config.yaml
n_experts: 64
d_shared_expert: 0
router_score: "softmax"
lr_router: 0.000465
optimizer: "soap_variant"
lr: 0.00437
batch_tokens: [16384, 32768, 65536]
Below are experts of layer 6 (counted from 0) of a mixture-of-experts language model. Rows are named router (the router's row for the expert), gate (a neuron's input weights, with its number), up (a neuron's input weights, with its number), down (a neuron's output weights, with its number) and show model dimensions 0-191. Each number is 200 + 20 x the weight over its row's rms, rounded and kept within 0 to 999.
Before each expert's rows: a language model's description of what the expert responds to. This comes from a sample of Wikipedia text that the model never trained on.

# expert 63
Auxiliaries and adverbs after them. Auxiliary and modal verbs plus adverbs following has or had: has not actually, had previously, would, could, been.
router,230,182,208,189,199,177,230,226,227,168,233,219,198,202,171,238,150,199,234,207,182,235,199,203,203,212,225,163,192,213,195,199,188,178,189,211,204,208,201,223,223,181,198,193,203,190,225,222,154,220,221,207,204,234,221,221,186,132,196,231,190,200,221,201,179,192,210,221,213,227,223,198,213,171,187,235,208,225,215,178,187,190,203,223,208,188,209,163,190,220,195,161,186,167,194,190,204,179,140,220,208,171,168,221,236,221,202,184,177,193,198,156,204,202,195,173,219,190,178,192,216,201,193,189,202,181,215,230,216,235,203,205,194,210,244,186,232,183,211,194,189,215,221,181,194,182,216,194,196,202,212,225,198,178,190,193,208,185,184,204,197,198,198,197,224,211,170,204,192,209,184,224,160,203,218,193,179,222,184,212,211,188,227,215,192,203,213,215,217,215,208,220
gate6,198,206,215,202,182,196,199,236,162,216,206,181,184,177,217,212,202,167,173,198,192,216,198,216,159,180,221,189,190,207,203,164,198,198,216,202,184,203,216,168,243,209,171,201,221,199,227,194,199,224,215,223,195,194,188,216,220,243,265,187,189,192,210,204,212,222,196,224,168,188,183,188,238,195,170,192,201,203,207,223,181,223,231,205,221,209,186,217,188,200,153,184,214,221,225,218,227,198,232,227,201,182,235,234,184,206,176,175,207,186,176,167,194,205,187,183,204,161,196,249,221,197,205,214,189,209,195,227,197,199,206,159,215,212,213,181,185,162,217,224,208,200,211,202,190,199,189,176,201,203,204,224,242,226,222,226,177,189,213,188,222,192,241,215,199,207,187,179,217,228,198,219,185,222,178,187,197,194,208,156,236,198,183,191,203,184,168,207,199,223,195,198
up6,229,184,206,206,214,213,189,192,198,203,238,181,253,206,187,204,220,175,188,218,183,194,159,183,200,189,173,197,241,204,174,196,180,226,162,204,169,214,197,123,197,181,192,202,227,200,201,181,209,238,201,218,196,187,187,217,210,209,150,205,200,188,193,184,207,218,202,234,174,172,182,219,173,185,202,168,203,190,161,217,199,201,191,188,206,188,211,199,208,164,215,233,217,235,209,186,179,175,193,194,195,243,223,211,188,214,219,210,183,184,216,189,224,230,171,223,227,202,182,185,220,207,197,214,198,219,188,210,214,189,225,203,213,206,214,169,214,222,215,223,240,227,170,239,232,189,173,218,218,205,209,190,217,199,193,209,206,189,209,215,229,201,203,210,217,212,202,187,188,233,205,189,200,216,229,183,227,170,190,201,181,194,171,201,213,162,224,223,206,219,218,201
down6,219,214,173,204,188,176,188,189,171,174,197,209,208,200,200,190,219,190,185,218,182,223,198,187,236,185,218,188,231,218,220,205,254,228,164,229,198,234,223,208,227,212,202,179,240,175,232,200,220,173,192,187,196,197,210,225,258,186,198,212,228,188,183,194,193,210,211,199,185,220,197,207,227,204,225,213,165,162,169,182,211,178,180,206,204,239,187,204,220,193,202,178,195,185,176,222,200,222,219,199,153,223,215,222,201,205,227,206,220,188,173,205,209,222,220,158,181,175,186,213,208,216,182,207,198,198,206,166,204,213,205,203,223,219,228,181,187,220,221,219,196,189,196,218,214,181,192,209,200,206,166,227,200,206,224,169,209,179,214,236,212,180,185,220,216,194,190,227,202,186,201,181,189,207,214,220,211,209,241,220,204,240,203,228,190,253,172,200,202,170,221,185
gate7,181,189,175,199,184,177,197,154,231,235,220,258,179,211,222,186,226,221,227,185,198,202,183,218,199,231,197,171,237,203,211,237,210,201,208,218,242,219,203,197,170,191,211,190,208,179,203,175,193,228,160,174,197,202,226,233,164,176,179,183,176,220,229,230,204,211,214,202,210,232,193,215,201,187,200,192,202,188,172,205,186,191,221,213,217,217,169,198,179,211,196,191,235,201,175,209,182,214,217,213,214,199,178,200,193,171,221,173,181,218,214,211,135,203,191,189,212,186,207,213,187,207,185,215,187,206,163,165,236,208,202,198,209,196,223,189,190,202,169,203,197,159,202,207,182,207,194,191,208,205,226,209,209,185,190,205,216,174,184,198,229,237,202,232,208,209,164,189,194,257,192,205,213,201,198,218,207,240,194,202,219,206,197,236,220,205,182,219,210,226,198,215
up7,203,184,188,171,161,168,185,178,236,239,235,224,185,192,220,167,224,219,230,190,188,202,166,215,220,227,193,152,227,175,211,215,210,198,214,222,236,233,215,187,172,190,215,181,188,201,218,174,193,218,169,178,198,187,222,234,185,199,162,202,169,220,220,226,220,224,231,206,200,204,184,197,203,169,205,201,212,205,178,208,202,196,187,218,197,233,159,198,211,232,182,188,218,211,184,184,188,228,204,174,196,199,182,197,203,201,209,157,188,216,220,225,162,200,198,198,210,196,198,197,204,196,197,218,177,212,180,187,236,204,206,174,201,201,221,186,192,208,161,214,194,161,205,206,189,191,191,187,198,198,220,201,196,208,180,202,198,205,178,202,200,242,193,223,219,241,163,209,196,243,198,209,210,195,187,200,217,224,194,230,194,214,231,239,213,194,215,257,192,213,184,213
down7,214,186,193,186,216,216,197,159,221,209,200,238,166,202,207,192,187,185,229,187,188,244,199,185,207,191,202,221,192,233,181,235,190,180,207,219,216,170,189,196,169,206,173,190,209,240,185,194,189,191,201,204,195,211,213,212,211,208,202,212,184,175,205,195,173,234,201,208,213,195,163,212,215,207,246,196,191,178,186,199,214,213,183,172,210,193,183,236,228,209,235,243,214,221,213,210,192,230,215,231,222,225,189,223,194,175,194,182,197,231,167,202,206,204,173,194,173,202,216,189,210,197,210,187,161,191,193,195,211,258,235,219,225,165,265,235,179,211,199,197,211,200,228,204,196,199,206,201,216,194,205,182,196,161,211,180,200,216,185,214,209,232,221,206,167,189,181,194,222,236,173,176,194,207,185,206,195,243,167,198,214,218,185,225,188,224,198,212,203,229,197,209
gate8,187,212,159,223,177,225,189,199,185,204,261,168,191,211,190,191,193,210,205,201,189,224,205,222,159,219,185,173,171,189,183,188,239,197,189,209,195,204,192,203,204,188,269,182,210,217,183,191,165,207,203,226,188,203,178,184,168,189,215,203,219,190,177,223,212,212,159,182,190,211,215,192,195,202,198,209,169,198,194,222,186,214,181,217,191,175,182,219,231,193,221,209,200,239,226,202,214,205,184,243,183,212,225,197,200,164,191,195,178,166,174,186,207,215,187,231,204,150,208,180,211,202,180,213,195,212,159,236,173,197,222,207,219,183,168,189,236,215,187,186,183,190,191,199,225,227,197,222,206,214,186,185,213,170,231,204,183,196,194,183,240,189,219,171,246,210,199,170,218,211,189,210,194,224,217,210,213,199,208,173,187,230,202,170,208,203,201,193,213,212,178,195
up8,206,196,168,218,205,211,226,188,193,213,248,169,195,214,189,210,187,210,181,223,195,223,201,218,156,247,187,182,169,181,180,193,190,199,213,216,206,217,204,227,213,204,236,177,214,194,176,184,172,214,197,215,208,177,184,199,183,182,212,178,201,195,176,229,224,230,152,171,204,202,202,181,203,191,177,223,171,196,195,191,224,216,193,212,187,190,182,211,236,203,221,202,183,213,205,191,209,207,195,231,204,222,203,187,218,159,237,207,191,177,195,168,213,212,174,214,213,141,190,177,228,205,176,208,185,208,165,222,204,224,237,200,223,186,174,183,227,206,179,160,201,209,208,188,203,221,181,230,201,218,160,189,209,178,212,205,215,207,197,173,229,202,186,174,252,251,194,215,208,204,191,177,190,226,226,220,184,204,212,193,189,218,196,181,222,228,209,181,202,206,175,187
down8,182,191,187,180,226,154,203,218,223,171,225,181,188,216,225,229,196,212,181,197,223,199,213,203,216,224,238,215,191,192,226,214,191,179,189,191,189,223,204,201,184,181,211,177,193,208,194,198,208,214,211,212,207,202,237,180,192,195,203,176,227,192,224,214,203,150,214,198,184,194,200,179,207,213,190,192,220,185,225,189,201,187,186,202,205,203,213,190,211,193,193,210,183,175,230,212,219,243,221,213,205,154,187,189,202,206,223,218,194,194,197,186,179,197,203,168,221,200,200,185,230,203,224,189,207,196,197,188,187,226,212,204,157,210,191,203,220,222,176,237,231,227,207,202,140,191,207,215,194,149,208,207,159,213,172,207,221,188,201,203,228,234,232,197,215,160,218,213,201,178,196,180,153,249,204,176,212,161,195,178,215,197,225,200,231,200,218,253,179,185,219,222
gate9,192,198,197,218,207,146,199,194,201,197,198,221,232,196,153,198,175,183,200,199,208,229,206,168,194,190,239,186,197,191,243,187,212,186,175,194,208,192,225,197,200,253,196,174,174,168,197,203,232,143,195,176,216,217,211,178,171,208,224,208,166,177,247,228,224,187,204,190,172,186,201,236,176,209,201,214,225,214,220,201,187,177,239,184,230,182,203,197,213,199,197,209,184,197,183,220,212,187,186,200,198,221,197,213,203,197,196,204,190,216,197,192,194,191,222,212,240,198,230,225,209,206,206,210,202,157,189,223,226,207,208,208,198,211,175,158,198,207,188,187,187,208,222,227,185,217,190,210,198,205,184,160,184,162,170,192,195,191,193,208,191,173,187,205,164,174,182,222,186,165,184,233,208,209,211,169,201,162,192,196,173,234,192,183,191,228,169,184,216,209,179,180
up9,178,212,179,218,207,175,181,203,208,200,179,216,202,205,159,194,178,182,240,183,212,219,194,171,195,212,209,188,206,210,246,177,197,185,184,197,202,191,216,220,172,233,202,166,169,179,185,207,210,163,209,184,230,200,219,178,177,190,199,212,184,166,254,212,201,229,191,204,205,196,212,235,183,205,180,200,217,219,216,230,190,185,240,220,232,182,195,162,204,202,196,209,191,202,172,213,197,178,202,204,189,208,176,178,175,187,229,197,188,207,187,222,201,211,233,196,223,220,227,217,195,177,220,226,203,142,214,226,212,226,230,211,199,212,217,148,196,202,180,182,180,210,217,221,172,211,209,205,199,199,182,166,184,152,164,188,201,176,193,223,170,196,164,199,182,183,196,198,177,175,179,215,205,209,210,184,226,168,199,219,193,203,181,210,197,215,166,201,213,208,169,181
down9,236,197,183,204,188,190,196,202,216,203,204,217,213,234,163,181,197,169,211,184,170,194,190,223,206,187,196,190,205,192,180,237,189,201,204,181,205,212,198,190,205,189,178,206,208,191,207,210,214,181,207,203,175,208,216,204,212,209,178,212,197,212,151,159,195,179,208,196,213,169,209,186,191,184,226,174,193,176,178,166,205,207,169,164,244,182,206,247,200,222,159,180,138,228,185,163,237,228,195,205,205,177,209,204,180,203,191,209,195,178,195,192,205,150,183,188,195,178,210,171,212,198,231,199,204,229,159,190,189,173,198,190,202,213,176,210,207,226,201,187,194,201,177,203,194,156,204,194,201,206,212,159,182,195,183,193,187,197,190,217,229,196,216,188,192,208,202,251,183,202,172,200,179,185,221,183,188,159,199,212,156,185,239,202,225,161,208,197,161,215,197,196
gate10,167,204,199,241,252,208,202,219,230,201,217,174,166,212,195,223,155,236,168,169,180,200,163,191,213,210,181,196,180,164,201,190,185,187,200,188,164,182,205,221,201,230,220,188,208,212,211,200,168,181,197,179,217,193,207,194,168,235,185,214,194,176,206,161,221,215,221,187,242,182,191,177,228,199,192,237,214,245,182,206,220,202,188,177,214,183,207,201,219,200,199,154,189,223,183,187,189,189,205,157,206,174,168,193,216,199,190,223,193,206,214,193,189,222,187,203,192,188,162,175,193,211,198,204,202,227,202,202,188,225,221,192,197,229,214,187,234,192,209,213,185,196,209,155,211,217,222,201,155,210,176,180,178,181,202,216,195,235,245,204,175,176,210,188,183,200,186,206,217,198,206,195,184,220,210,173,190,196,167,226,224,182,182,214,191,188,201,223,209,207,199,213
up10,213,187,198,180,154,204,207,190,190,177,205,222,230,179,198,198,223,157,213,216,212,175,207,220,182,241,197,238,199,229,225,235,202,194,203,205,236,198,197,237,228,156,228,201,179,194,202,184,252,181,215,188,219,214,183,215,204,208,174,186,194,205,173,216,189,196,207,207,212,240,203,203,203,195,185,227,238,189,179,187,148,192,203,198,199,227,214,212,201,225,185,215,207,196,215,226,219,207,171,199,183,197,192,213,190,195,201,180,193,181,194,177,183,169,235,229,189,193,228,215,200,178,225,181,226,192,222,193,197,222,185,205,204,199,147,202,204,209,165,175,211,201,182,206,213,160,190,143,198,197,192,193,226,186,176,188,200,189,195,193,179,222,207,194,204,225,168,217,181,182,196,205,240,187,181,195,184,202,233,177,180,208,230,204,188,184,177,175,189,188,243,182
down10,208,195,198,215,201,170,196,195,196,201,182,178,199,174,214,203,209,213,188,182,223,216,217,226,181,216,204,220,227,210,190,197,251,222,184,237,193,243,187,219,165,211,184,201,187,205,209,219,218,208,214,169,183,186,172,214,203,221,179,198,211,199,182,229,215,220,191,224,208,203,215,220,208,224,209,215,165,204,193,222,210,175,218,205,191,223,180,210,183,200,221,220,206,215,207,181,207,198,173,170,200,236,222,190,176,199,226,184,223,177,219,193,162,181,163,235,164,177,213,187,226,172,251,208,196,207,206,202,176,225,168,169,203,165,185,210,203,172,223,185,197,237,177,191,203,216,233,228,216,172,229,174,240,185,215,205,187,178,162,192,233,217,184,230,175,205,178,190,214,208,210,159,213,186,211,207,193,209,193,205,194,193,168,216,209,218,231,192,237,190,200,170